python train.py --d_model=448 --routed_scale=1.0 --init_std_router=0.0141 --lr_router=0.00112 --norm_place="pre" --qk_norm=false --parallel_block=true --init_out_by_depth=true --lr_mult_o=1.13 --beta1=0.95 --schedule="wsd" --batch_tokens=131072 --dataset="wikipedia_en"
Below are experts of layer 6 (counted from 0) of a mixture-of-experts language model. Rows are named router (the router's row for the expert), gate (a neuron's input weights, with its number), up (a neuron's input weights, with its number) and show model dimensions 168-223. Each number is 500 + 40 x the weight over its row's rms, rounded and kept within 0 to 999. Numbers have three digits each.
After each expert's rows: a language model's description of what the expert responds to; "comes after" lists some tokens at least twice as common just before its tokens as in all text. This comes from a sample of Wikipedia text that the model never trained on. Tokens count by the router's weight.

# expert 1
router:456533532555517530537511508519543430552488479586466484501525550515520552489398500466470506472493513471521502453493556492483533568482480514460464439528517431475552494595
gate0:459516548533468417516505477500461416514461562525515542420486498485497505444521453462504496499520494437550480531531541458449510463538542493553514498506495562504514504507
up0:534485459441473423482427523453547524529473501534521455454418438489502522532496502498520506517529580507525502505511471493498494509537491509460511503547543470506476478417
gate1:460518483504511506478515505478539510525495500414453453470521494513508553508525441542475529527527470473557508430528548442429438449487448497487536493497455537479553521529
up1:466443458517484442499485515516473503452513536537443457455492547496516467526485523506480518514514479399530544480450517515467539428474514471487538436561506558498498475497
gate2:512540447468503535546540527552511459472455544528475502507507526477519503525473467407462465457584444453537462401573533503549551484514481446499541506493472486524477488566
up2:522468487502548502480457491489489442492493511484595450481512464557514521439542518547546579577405525521477486565496476489486554486472530520474503483480503533509537545462
gate3:545479500528434483431492477538549557568524453471533503466429479475527476480512511543510545562483479528473522505590492493490498451481489480457496506484465453509503569478
up3:477438502419532473510596573514464469511549495495499493517533469516514526465498484500504487507490484482472532513510505538469505457516448484537580492469471512486512459484
gate4:534548528526500483534493496465465442480450495428470471507487540548528503576517515455465476534508426568533471529492508505552483476462538510459550445522534557554412526511
up4:464440509476507415467443532556551502471506531532618557550515446456479464515544546530611552433450570410511466482496523531510460476500544487490463484421477485549487528449
gate5:488569557538399509588476434455470464529437506482526478532523575445480499435500512528427522544480476462514495492498501466509508501442432539508481512586547466552444488490
up5:485492577561486484524506554459379578492469442535518491469499502471541552435541467525532483476493541530512542507471471524507445477534515474461376505532512522448476403466
gate6:501532478475468506439555493513510551529489483523519515470529472420510457502486496564524487419547456478568521449535488400485457459443520581560483499572521512548543492509
up6:464520488477512535493526501542507473525535479503498463470459517536505495383492438514457457391513522496469489386472444493512515520474501535499515438562467501522539497554
gate7:542501499514438467522496466469466439482533481536525508533468457447541470546412523460482516472525481488524540549476456606505488527460509456462549506468546504543488485480
up7:535427486480483426481489494535406510464516488586469566509465530453462568571497543553483475516485516513494529457503501441511517508505456450487510586571517474520430485551
gate8:498522473436505555442450519451514605453415598495475475451449463489528524576488464483471559464484520542497526538474516485463449460480536439446546485457432535497538552464
up8:493510503498486421560524535553474546511531454489483437522545574410505523458513521480512542532501486555495501543508499536501508561514521516424408483467519521548454581486
gate9:504479458450492514534454562505481503416431490470502511492564482501523459517527474461457513512478525488503505535469495548392542505516515527528432491517518458499421519472
up9:499507533520586516439542378492504581549541458539547527528498546466379551474486543493520492501498499432542546504461485393477445489434473458507540484414504544458488504503
gate10:548507519467513480467503505503526412553478520540405510434452501459521499508455518444469522502482499493458471493395583533485512598426532592435501575543523582486485464524
up10:524516466500482422492448517489520504468533508509459556469496508495547508567455438519533488473477477532568529503476501548481527498576567447536494452427465509482511577526
gate11:464522535547480470575569444520471450516481473497440503561493515457544546493539495523514541506451488596509534508532435547528531494535490528512456519511514514491519519540
up11:503492499469531486516547479476435579502448546455525464513504513469419501492501514484500486532409487470524442521467497507472483463488563460619478553550530426585469474398
gate12:458577555527566469476505512495469467519516465479471465478391523431430493429526499513512491465494526500576462498491538530547592472456532542464507500489527476565451464504
up12:539475516518532547563527566491445529480464512496526490550441516394500513493523571552530482549430536476483478513529515485446502537489502466467509483541509455501513475489
It responds to: Digits inside numbers. Inner and final digits of years, coordinates and bracketed figures, such as 1515, (0.09), 41°24′45″, plus raw bytes of non-Latin scripts.
comes after: " (", "1", "0", "9", "–", "2"

# expert 9
router:503548498438469500440543463474503444470526423498607474486534513489517512569561480549519532525490465556468510405525510479511428506526461516523526540537552537506506532534
gate0:549450543575493528456517530531506547472493485460542502577510496441471456536524504483525401473441471533542448512503534527461493455496521523477578586510488448521510497501
up0:500483535596526494488476557501454472546586413484523562425543562489481477529465528507497544451522469475532478469442510489562504479526556494497508406478571507525473507485
gate1:465543487475433484453526467539487573510559505567479459400479428519485466458502530467495529457467436415514416505503491497566497541546520501511530492516442534484574473543
up1:488466455542547460529554457491465537498485496531518557529591559477538558519495450473514495563531478473584535414580516469513514504509504531496548518510479485505506452465
gate2:467515536420471520561479500521494431445481475574514448554522542485528386463476490456429543500545517522500432493441558513461539515465535502476524553464447525530558511592
up2:486468502503516538590542400503507462493471556599515477509425547458484523519315520491520506520449497527465469442475503552499523489465520433492488478467450485527548500504
gate3:559463542505512560495540450536480549527460519529491436616488545526534499598562436409505516474454542505472504439526449486509548514469498479544543513525525532498471544530
up3:529484476463496532506526459492486502449476578510509532521556505493441445544508473441562468518470488545570520584508526481515503517509501530456510478470528501465454431478
gate4:525519572495463546516464479492468520484515518518492512523547539484553485550454462492447560560457528466498509496525541481409576497502456557531514410486473396487558517512
up4:498504458597471457484508530538523506400507563501494454431535470497556483481503502565487504533468509493509454491425537474546477569469475440449499452470513559428446519594
gate5:458571545566494577512458489495514546493459475480490552481529499435492431509549529493532564551488517518519501497456494485470472495542488579529531483523504478409471536572
up5:493482473504515472550515563485495600456529506532595511503507471456485462484429541518459493474502463527518441475421473563533487520566425562482498497562461552467548525515
gate6:500506412402522446494470576448484467495435471523493474450541469484520428513533503515556476529510450505521504507515490421482544456524469502643477439515558522541596536481
up6:514603523518568491440470530460457487535534468502538526495575446469514523484487514508411500498492479559533472497465468454542486551419538521467471544527501505487453463567
gate7:557525512461523488511496498501510455469554486526456522589522469476454478478486571457476450511477465390493488454552532488462420511568519458554549483488527487548521487512
up7:475531472539519518506483522492537491539508460510498561436486518472558545455509490526448561484506497589521495482535527446497446466458484574452473507527585525475463504445
gate8:496473470536596492542444510445478444534459493564506473524465426472448475510509441439600444469624495526572497508485451475470514477534429520537541513517496513536466545507
up8:479464518481528532395492508491574542441468509523457455503504572568448463450503471458486524562520449519506527510502524431460510469528561493556462561478522529483487534438
gate9:476490411552476487423514538496535472537465495524500500494520485402572535485542503530526501543554480544561531515456441564514524482483545578528529571535465572543549510525
up9:520418445582479531515470466485526477512561446512532484465539558506519436491502519525398435535486457448428439488428570525453515460513446463527477547541469495494533490431
gate10:454558454522530452505549520503479516486529454503510490528510469462493517521532543466497480425507425512520470504538500528499455412531502501486597458588474434512483465443
up10:482469433467469487490456457480559489505513516473454431477505509474457487461529512440518455534576484457518520443501508540499514393505430524506550485487508447512456503508
gate11:444517470460472508544462476485553485509507524488459474434502481558480515475520528468570506496539413545532476511497502573433455556514437524491557500570448467478484539492
up11:461513483544514441485514476543483540493478485467544474577492533407545432504486568516418534493463541516466488505409490524489551448509471480466481447427501501492513431539
gate12:502465481484436488586488517475430459491517593538502504457470516446493457550503534435489495476559521470425583448472463495457482496473527460476514529465495491587475495526
up12:553522494476498523416507484488503523495526550421466464566516466513492495471501514522550511503413545516537468562453585460528522459514486554527571467558536490492509452384
It responds to: Name and family words. Given names, compass and title words, numbers and kin terms in biography and plot text, such as John, North, young, father, two.
comes after: " the", " his", " and", " a", " by", " The"

# expert 3
router:538474450476430499569593453472543540468540493461490551498518495397501500465501499440523519496513503442568563456463448542470553461445511467553457558521482458417458510484
gate0:467475473464515545504504443530468498435552476510488466482478594463511587413511461483560473412466438455552512537509467487508519499508479466419450485500530451433464506431
up0:567499429505463543483427536451549461463567530475526502467490533484528494497483495491510488524459534533520482585448581462476557545465438498512405536509507541469552505526
gate1:488528534526486428520481420503531553495475502499465478517515489549550523482538499459467440539490545530528532497453575457478476528496491475463519473549510452519444504556
up1:547578491564480450524425460533570517490467490465532542499479466525498528476540451480467444475511468448555480504508490533494516538505462486458491424533485456564441501553
gate2:515596527466468493560465517508482444482527529461480498453488459504470432518500516515477518487541515469491473457451461556502529513489469608508479511557441513532463460476
up2:519498538481489473467519488440512525505502493546472409539500480470511546418515532440575473519583492493457499518556514591525499546475572430478473437474482573549487464565
gate3:455516452516518473521478456532566492473446472498461508515493484495474507472452402478538477475463518507456442477502494438503443463486486517477499477514537501526559545579
up3:489484489510480506453461548457535603459488505518523558507477499493457529530494526487471458460444470548435518514502550487504489563588507622494557534530432546560425494533
gate4:504518565524462527510453486531489543478492496556497458541470492481483496518517530416460465548469536446468495564553500469507471480539500459584490457461508529534593439550
up4:482484484484498446554515475479517486487562500509547461544451523522498484481489548462477532560520487513565460479560459486441599546435505468590480523530574518442473493478
gate5:545442482522480547487502449601544520508545431568511528530480520463428527484490521563467460495468544433497561507468448543514490506479501482535525553553529534527440454568
up5:493476508479503514449545531474572465571432500433480433571554490565474481417498586460467444504449470488530529510437560490569502539487481478534591462490489496561392433442
gate6:539558510590489479469515493568520445524575469467531539515503478507535455415459473529480516457555451485471531513528483509544565491507439500536483447493522552518493465501
up6:524555466575468447580518443594553508530498527473483519544451484531463443476494524516485525529495496538480495462492507511566584482457482455431508419473496474462485491536
gate7:503477510536490489510443431508496543506448478446499515493517558537480427439442492486467564410555492518450581500463465482528482426521470469497510496538486543517535496477
up7:477477507465451519440582511432472496487462487447498501483493411530520474523420447461437542512397508443464595493507476500527572518531501493496519556552555518534472487516
gate8:508445537571504542494439569551532440490530487476495524562457448505502527517475529578564486480491512553434480505476489545497495494512553450553507528455485459560504471515
up8:495583530544553502500546534521466459496483519489553484501567538549479457542506500492499489479571530455510470491567507477531500536449533509506557488501521478535407596496
gate9:532575543531477488531527472446531467459516481420436546501464558475477458471479474469536466458490532530499540540504542461507465534476481504533511553478536481581503512510
up9:459459475469507501520500442425443462497461449521506453510529518451527524484570524521574594525479513576469566440482431454503512514461465489545507473411553459484470507451
gate10:452484465507514494505574524472517523530516492486434553536506514448462583473508421434577496484442508520490501516502434458495496481488494537523497491487476484433545450504
up10:491489432558541543495588550471535480485500436505504561482479476445514516536528531386538511504480466485491553484508403480508507441434552536568503562513485501456601484479
gate11:507485488491486508584422462577562477499472489503494547514517579439451464466438553540489486477529478554605545483489469505574475523486476464485539454440529416540496482443
up11:541490522517435548440532535434506544505476435505540396486597521489595455466527568504419464537468526437521493528461533603469538571474460489491490525489520500541586494482
gate12:493455521508453503485500521511537519484537466399438446530439479465483497530522489447495489457591449554574435530473551481497546473528583456523519383508480491529537436421
up12:505452513446469463532578531487443589464514455384523532516492522457496529504526469537511470480555513564566382487429503525454481433463392477486470506545564460546542555488
It responds to: Table cell separators. Pipe characters between table cells, plus colons, semicolons and list dashes in infoboxes and lists, such as Born: and | Lagos.
comes after: "\n", "0", ")", "3", "%", "5"

# expert 4
router:472515509575455495450507459502476505520492466481426503524507477509478496394509547506521453526443470448467494565479475507554459487475522528461510482417511515419422445449
gate0:494465509519423526540494459426423452529466543565513492490505553486558455561508518555397515462500519447469447449510557481445521508464574484503505514545504472546464530615
up0:504489579575481444526512467489508433531536477420493565502529441521500532484462561536464526447485530484548587499450553557499483494558503482486498516486527567464531485482
gate1:539561517493462503563506450503558462548546474558506507486560472518549576493507568481544571405493524490544516464504548549521493494481504505569491462540457490487464514460
up1:553482505509509534544442505421558483512546496533513497529449500569544465525580536514481515494484496475515562533485502478571528450480463549507538548522531560548489473501
gate2:480455549414483580486530503505552536535519554570486547485513489618503438459452514495538518506452482487551509590443537480480419499455571506557468550515544522500495470462
up2:483572514501523536467544503482549483528548518445503462470505549440517565470505522475449418536453471492503469531589512497526535558540492471526531444395465443541493502576
gate3:534478484462495505434538514555520559445472537467521527500478523498486486489500584425530541469500554520499476426454479498489455531557462493393491535458618501579513532423
up3:517560498466429425542557473485537492526594552482461494572447493431539540506455501425527504502488495539499483598429497520525561465499498529532500473488476481568442545467
gate4:502505533490502474500547490543482499457553484502538501444453478487469536481536514509491460469515577484500480552483507584468484609415469455480473482552486482480505501516
up4:526509491456486519484606489465504475540470523481521471501465507513509502446507528510492553600503515505506495445468524554475529484597514510531476524523493453493507526543
gate5:501487541520553447494553461544515540561452494507529487427447473447487505499531503486444485484493508529488465517541488460545543515473498518538530497479529429500525524554
up5:544508488528524448528441467548460503514531470590521535552461502519527489401508540518498578458472529518544557405491500461463523480455481457526447496491443504527546567488
gate6:525499509412457460490398532506504489505505483450432476553493521472460538544503492485557525471479476487509523545512534583532474497513551521506467479474541465472525474537
up6:479500458512590520512480422459506515446473593439455464437534426503494492443496514497474487443439460525474544453501489535471504484583410491437521555481498564377505389506
gate7:497564513376486536572556508475469516482474515507521465551458496493444497536540431504483505517594528457463480470421513476471546448566510523468548435516513442540563487524
up7:515547524450474550461518505537436516490505479497511538557534471529500460418513491472506375516565451451436530494460428491568488459509508505450466499517551511421501511503
gate8:498475435504534492422418469515535483524475478544474519526514486476490499486501554437602518494505432526506563474565507505500437461531543450534431414510447494490501462538
up8:479489530521532504511444433560548506507523467538523495466531543533557472448566464436506494502496493423562508482555496489475531507529547526491436474493430491518574543516
gate9:468483454458488447520393512474452548487492486464529457522519467540526523481527538570520464528504508503517452560559504520435472466494610542574520504487486527485551517548
up9:554549549573436500502486483496528496466594536392497524515495402557546501537421499495541501517458485485544541523543482571525470519516533509418518527490518510525466552484
gate10:442471478487563548471505421529504530485477533519488521509570480452484499510485509446501458482472506509516502528470497417524546517500479444541502515512518542435584472490
up10:528479463444511491568482479531550539575516521503520499437503464447548543455456510505522526538525481479541470438504487509525558506523534468517440520494531535480514555512
gate11:547503459482451553493428541606458424485505497466453468486470486524536479515530517465485485497424477500513477430456531432534474479450607457429504476477516489576519536489
up11:467475553528561510559462475466512541535482480477518574553487496454485487433482484531506505459572584567433528496543453493515471438544476495557477561564372607527463499467
gate12:497477486563501507430414484556458540483415523477454489490534552547528497531480549511487536519470539512554509569541514534428522520569492485516468506538488477453409462472
up12:531494500521496485428486502491441491464428546491435457470536493535505492526505562553495497586485514499547489489547479535455551485574490494474517471503454503481457507467
It responds to: Infobox field labels. Spaces before numbers and opening parentheses after labels, plus infobox field names such as Location, Genus, Title, Preceded, Born.
comes after: " |", "-", "|", ":", " in", " September"

# expert 6
router:544490462508518525464515551449461415537448505479503452496456514455509446454506496483466445479499495533545562531467489539502466502500483454478458502528462495464552485483
gate0:459529500549533399510579577486457474439508519556539504456600542539472528446450508459470495566511503501494483483547548492536526481491495555551489484559480478511550448421
up0:548530485531574487528413548507508455534524527493435492572544505486497470501532541493494449443484483507494534512477479569552497529422509486449419374545576481563484540395
gate1:462492497437554461505513538493406495466501434464418508569438541462446438477523462458461522489521427462492457433491449500506526484517483534500563533533468492478513379459
up1:541501464516499553470560513501525522454590482450451545500502527454524460455457563478516558510523480579528559506441467577539421466459443520490542548470500508513507416459
gate2:461545447520545510483456527524532510518521427514516468512508528489508511477500535503513500548399485572514517397475436504478486482528534534487503390550492490457454540463
up2:554541518529475483476432503483567570562516465477470486498454450598482538473453496433511477452388532520464538468577523495462436501494502510463495473485470518510440462507
gate3:524620515537529519445566546473524533489556467491448540510505503482464515549525494557563456480476489490432509570523393523518479483521541474484528488496471460461466508552
up3:505535497469561516463453479487475537545497539507452451436514492559461549518547504458470584539563540466455541549470479524522462529432571529439492442488499492419435507560
gate4:495537464459488493511532446501516455518549537597501483447541449508476485484487493432502475463448528489445546460516521526537490500476591481462541531570566566435550511470
up4:442527468425466547458441471477438420497553587558512478467541423526480449469472498421458529457397513487493581448463537469556467492505568550460501533532535475539575493495
gate5:474568509551487501512513447502460521558547536464519625485501481470481442499541558498504460464535461535493525457509431579511533501473468531469481488512476595522562513562
up5:497510459481462483554468520461519484499494494475487541472472507479503573516461570497463510503451568529457536511513518557467467498533446477503457597512545533462571438488
gate6:508461514494476552502530457562602479504507489468481525554554476530509491505527519460447456526454467413495523524412487551477476496549471526483470516530480409460542519412
up6:534482460487465488506502527543525512483536510608530427513577591508551532522567557483547488510453521584510463549475504457506461598499483527535465540519464539495538488507
gate7:521487500565552495534547548513584539442481503516483456549538507489540537529524516449561517493496490541496518507479486493494525495508515478522478487468490416516497504503
up7:510480527536471477453475488483501477509448562480516462553520498485475540492503449525488560597505477544486530541620476520500502541514529515498431460487474460533437511530
gate8:613546516498521513521444524465450531494525476535484473489509539495525487526501441499493545519476520501521574540453496529526496492432508507512465541490529513473498501466
up8:512541553509482566514470503515427473561487522523473487526442512508449490519466533471566482535528547508424473551458438490481523530497446519479428478531491465492522497535
gate9:447472501506489507436479441505485547467564531551502520511442473422441424591509480517520522459541517496497537518486501492538462467468450461526515506590450414532512502502
up9:450462484442544533453502464495472536510562485521487466482487509485488476531457479498446565521478493490478510559538412493493468503516477511509473495545481496522502469463
gate10:532479480518496496474451501547540503482410602509494486504545613507465532579454500578468467517482525535509512574460480437469534605511520533497534514546528500507455448555
up10:482518557547501580531536479580509474484516536464469509450472512481470487501537506482538491496521525500548530446473507459559436498509472445614552459513435577447593492532
gate11:489570476447506466446476464523469497499567503484550490549537570548451516566507452516495522486540475490475463418566477541416485473503484479496451487502493445524508463512
up11:495496517467443500465476449497488450491481572584453490467489487521506433542435553494515486576478514408544470489507502482568476475527592591485462501531461514456459480492
gate12:504495511480455514513499539475572519428539427453480453517419481507460417485506488500500518441565531497549503482545544535519508476407466547528480503481450398447501490454
up12:467519532528569476524445529477495545476555468436446488489540516518490434491515593474529549548587533494529547428528531481493418481408548493522543467526472440468527451524
It responds to: Line breaks, headings. Line breaks ending infobox lines and paragraphs, section heading markers == and ===, and competition words such as World, Championship, Cup.
comes after: "\n", " |", ".", ")", " =", "=="

# expert 8
router:477474543489468530509471508515557545478510574543538507516493497537550444500479447528588532462433507503446484560539498449567512400553540536538515502565510520533551523465
gate0:525498494518457493525481451462528532542449508513514481502464427537554532573543522509452528495436490523419497540509453440638525470415483478514466483502411574474611466470
up0:545432511494449524503538510491500522513461596510431372435500502538576486504562406525446546504515478516503495476513545505494504567547452462435500525576420532529526560491
gate1:487502541491453522540542556532580541400511438489539487531439474445502535406524490465452478454577479447483546544462443458536460538489442583490524506521536507469504488510
up1:542539486489463607522526533577559531509523461529467502437498501446514482473502483482478536459534498509521515517467478509419470466484453518511615581489482561517550483551
gate2:490535493572447404508486518543413518453522524481497572504499550485478530441499516552521459448429525446492435480484485450538488567474484516570544474550449418452412482583
up2:457505477585456484469512395497504453499512506514576500504478501375518507567432545536502491500467460439542447464440487485494439531501540557448510517592502474492451467528
gate3:472524490491432540488523456455450505509458491519470494514500498495445528434545535436490495488548541517526453529460523471551483476415558521364538493493460472533512483499
up3:483512441493524567524541491489521558440496505453517506526530486513514501475509555557498546588503516502471519569514512501507515508455535564497462535506406553471582523459
gate4:430530515527453481508517478536495508545520551473508454537512398530585472482539443505508548519429562460564569429536464549542518523513526461493489527513425505496510509435
up4:463593552466605571478534495520497517464502466544496579540491518499514521480549517528468546480489453510459491551474509482535551483553433483522447506505463463534458534482
gate5:541486456528494592453509433491432455448533444451532583505478491593599497525574480517528485489496484451554520507532579420421472484516516530536528464499521469466461543486
up5:528523484493504571496543456499465459431551543481535583503468464561470469494512476517495499473519480493528491501478513471466571391512419530562529525547509487437493513497
gate6:467487483486538524428447578496493502509494501513463425448543537558364461525464531441508511492523436539498557456494467530465478569587426518599500519588472516385488499518
up6:475490451515415493571535469420468411540538498513546497500518484456527511475494511483471455441553517479460468498522540588511455531462544402491459507463495483492599477452
gate7:546453500499624544502538510488453569552513498445431456511457483501539534529512535504457496555467476477570519544458544438501524509504454468499585485545540439509494449562
up7:498537574447506463528470490441514466453463497446488538510512551473493478553478527454536477513475500513544496441478497439478489515543500469424577554552497438563431438530
gate8:468484565473502399523494549522493504454566486576437477551543482438508550436492438488563489503507461412558489529544505465505532486592507481521522559532568459626479459425
up8:469451530542543513489543537481524558540460480526507484564600494543423525505464554505477566480532490557425469568522492490438431464518459499543508495562456443496438538493
gate9:530466519490516478543484460533456510550503500511458522562498437503519499554563472567445501525500455491437474556495499516468483511495505484487473489518461508582491415522
up9:475544504462504522505531520533464503526466515456522493467433566509485493454519493523376446532491504495463490505498452491552501428516475513471557514533490426519454494498
gate10:522498552554472462473478533551534523537450479522506498478490476532520514496459465541573459363472467534500510449455523486534515413578546459438457474475473449484516530489
up10:474551519560524465505502497548513500560526495508446518470483528452554445511533419535477552562461500528501519426502483484514504395561498509498558523535501476498494470538
gate11:483553521477505493565498541527461477452512601453378499454501444490524499466538463466430506473496522504458484524511500606477479511515520477517485462481550533499474561481
up11:516515546504533519488462485516517473539474518532498489458414463483506520455492515435540507574479483501518589525448482467596471506472426445518510505495528507441531491501
gate12:488446528494459581505533524464514508509490483559525533483514507509472486447537480507489498527506529400525496448480508498546549520380469501494551465494445497523519496604
up12:484536490510442552493456559506473465523507528541520479494535489470476512474465543480476546435398523510495524460528497483534505499533485547495473487495524438469391474370
It responds to: Word-initial fragments. Opening pieces of longer words, often after hyphens or articles, such as well-preserved, incredibly, sub, re, un, non.
comes after: " a", " the", " and", "-", " \"", " to"

# expert 2
router:510486518516586491495515552521420435544527485574528495515493519506465438492458482482457485469464449536462504469510504496494563490452497500465487541466518536470531564493
gate0:490485447506470500467522444485505519492487579443399521548528543525521473491442503533441475505484506512545486439526528543556455537455541458513519443458521496590508476483
up0:522556556472520435520512474508468487526523504440485444517519434522464560547476516529485474506538491518485514517475482526565435533432484420492520458499511517498551552561
gate1:483525486521512493425471528507476556497497575483456539449548519507512564523498509552473512459583454463487449526473543516490500515521538484541514468543506527479451546538
up1:417484459456542458495467492484449435497484570465497543465462513545501444428476457478477538517480541463548513458495510525428576463467481535511539532511467520480530499502
gate2:442441543486484493459408533455491510502506517507567592513506516468427546519465466471478545497564458492492417578515532505535525453461488445515451446559552486482467415533
up2:555486494471542515461474499519457533467472487496470465510537397483464394566489487545473523477491528489435541530493514536501555502450449466504487549450520498450503570530
gate3:514494469494521450516482518483473519527544497498513484555530458524509546420511461496463458522500552469520620551544501509480527488507435467546396506417561478514406494465
up3:513491494449496460544456495494442545495500471550493504462523457449554457444543434569513518504495487457506637464519485462471471490548449418573378539504509544509479525522
gate4:531483476449495488525443449470501484522525531537429490459532514470487505489475569488494496455471468471543484554543521485519600533474512477491463536526510515504507472437
up4:564538470545519483482574591513477595413501483441482520456523507507483528386546446496436454480577532428472506515522499469563493530510517558496546422476542470510600456565
gate5:542515426497560511521517428531500498464470514525501476517539383455435508530508569396572524478458464592515499495476537528480464500549410521506549455519558522529514498554
up5:502566519538596433472522386473590489514517486514497561560506444482533584538509503472528432517479399443508534463484490549550507485490512546469432483454506540470425556489
gate6:541541454571526522469449475462550507445438506518494466478470469552488462474510513494507479525502472492520487459566517471565491491545540430528479501507549512477488549532
up6:528506460535494500464456475515523499408407525502490514521475443511498489473468526510498488495478459459469491497514444575469505510561504457542532490500509523476534543549
gate7:548552497452493437487450564520539578502570546499531463471563519482485475466508461509542468531516477465477544522447486546497564500484453536522500477482532549528524438481
up7:512536474474488468541548507503473551476479493474454540500476481527535487482526541546492509531495408492462566531495402513530461485525544530510498536508427425499502543519
gate8:500498519505491515507476476514413447447513570486426470451540511471548531502430482453551561504549479451536432468486431456446480524465485571533497612493495495479523565444
up8:513533480507515442499514540495467468463546498479541509482500512489510535505517440508560474513549507464493472458525479410512405578443519506452481454554449486473509454433
gate9:466623482528472482462444496511504557530530511475597501572458566470538572493528467490459438476505527578577523548571455476546407467504487466468420549472535484444499480500
up9:473495479368503482434560505532507482511496488583419548476551462567556508486493523490469460486475499473484514483509441484487492570500525580581518496485521513530489567514
gate10:463513442491436501505533571442474585448473425464439440556383480457489590528481472531460412522519504481466551512448443483497493465437506479465528561500504499479438517515
up10:534412470471482503490566505502480451441517479447529482518556478537444521506446508492517506465479490512447479434487441591526467505558463497485476543477501516553461467483
gate11:468506582443474482524516497506503536515547493515481495476514515437471546588532533497593515488537493495573478442575407521492553450505432458440552474530540487512461481472
up11:542473500502430483573486540526483481470539560559497480396550491531478488450497460445530550489569543522481503537467431492479543517511530483437534529453470486514476533481
gate12:492548481472487439541498569461523445538526544522503485444571436508484545515439525487462504481429496446414513544477467515515519427468522440516517510527481529474544525538
up12:497512484504454441483492425516452438501527483512465502518544514479416506463436510511522450593403538419498458506492485472529518405461489452558545535530518535513511479505
It responds to: Leading number digits. First digit of a number in tables, dates and running text, such as 1924, 16:30, 43.7, 4,608.
comes after: " ", "1", "2", "9", "3", "–"

# expert 7
router:504543473487508470492559472516454488535507506613534548459548489495503532517518498510526424486514498508506544532542543506490526443553473566468595449538492495506508495564
gate0:438507464498523530497480491535469503494459522518508434574559562496509477453454474499377518468493464552450464450483524462518476487466472535497498525500550469522421477476
up0:488500459495468511550527446488434563527426484498538468566524542475479525464468575533480469526535505539441462496528486480442433435482530530514491504462531505495415521490
gate1:559493574555444478449418487491468495522541534490508488487488504488524502523525405548465436466543511473479462493543507530501523553525548454461538508539568579483505514494
up1:500452586538490522465490497427481509466458499489467532501468504487519533479485498517501449479535542490563472564501467560517513512499516539487547491442523455503461484506
gate2:556487521526494545507532553530518458530516465435482523538521436547537504545539474586579553469514483479531491485519498516584414402474511560626549536517586429481562488554
up2:517481528482432506502438515492445446528521531532484505558467540456643528507536553496426450544448453476480443435462551506540460531506513470497510472473562570513541483507
gate3:483547538484538529498454509514506496514525424513561500522469469432537558477465513499470469482429522452568458471529571508481520515426493445465460494504542531483501527506
up3:523523492439472487456466588503554466505510635525503570538467500524473555500454496475455526594520552430477478453532496488538563499570486527485545540480523496433561477444
gate4:546509443483511483504463537552610450471500477530541460487513508479477469509556472479479452570473538505531516499459536519548512516510483505471526462527564469501509522524
up4:472474532480538493460497424527477517500480538467499439503497547485590487461559602560552523506519479493518551589572540547438520498500478549536478537434472535478530557484
gate5:447503453461503497491458514491570563520496507532499568526513505427529497471480555499470404488540490602461414523494457471475493445450533529490442525517514484449463561566
up5:583422587499529489478460455606494514565525486544547494518514465461464467456457488565556424525569500529482476487509485443413534523420502544513475566524449441457532513492
gate6:480626519598449438475476496533434467509465506468490466531488467479524488580566493455499463465486467498489555528483473472435408459485542474524517409473538435568509488519
up6:484557476490485526441490518463452496483554463533498494477526514498404581554522459478506490492513472487473500519480504425483417496485486485612488456502545530460458506492
gate7:461505506504411501469517546422491527499513514500502433521518521417551460511433495520506503555499457463464468521505480516457472418510479501548548538488475462545535524568
up7:466474474516461499485428498503537491455507548529480536497447454476517512554503469445536507547559447518511533504506528536426456434493470497576522520490527461517556520521
gate8:515491491479455506501494545439516531465566555470466564501465530513504443560548438556467478494461450542547515522562488473495486501479516512533513515538567572480465530530
up8:477494433466504411501531478505496491541491408462523518540494471547471516414444506401487495502509497457535587464422453504558508575583497463510482498517376545510513530444
gate9:477460487463527514576457614505569365502555457476460515507469468451474468499518506493477444522428534495420476441576489598464526518492498493522503469553495535498533511479
up9:469522531538495515411496466539500462523455480459511550422466438528473472556470456539436517577532489502505473538523461466531396531505539453495466476489494518469489430444
gate10:511495525425511432577518507515534493505453523471465523492415492494533459509472549516526580443611436476525512533551517454519557533459528524545511470521465489515483498461
up10:452446391513557519388492526455493532504541538535521507602583423455496511551472432489576447508473540510440484473430521537513522536488525449498505558506492493528487485522
gate11:480525519520480493444451461488537508493561527536475567468463447543512567488511533523459442465445423525545448552453480527430508432475525470540552521495529425506527499509
up11:536516544534394490526496466516533516445529540555492540404428504513563488542485485492534528465445413511451480513586526507482546513507534483505542487521489505562459506457
gate12:532507392438499505477558484535530476553446513521410504571549498517536440487419438504574429520468430488548468523484460495499510534513512489525502469478513496568477563524
up12:578508563493489470560508503465571512497496441503473471523483469535476463575480536485503493438526557490416505441495580538500508501442557505507522467461495482477539508486
It responds to: Determiners and articles. Articles, determiners and prepositions starting noun phrases in prose, such as the, a, its, this, which, and sentence-initial The.
comes after: " of", " in", ".", ",", " for", "'"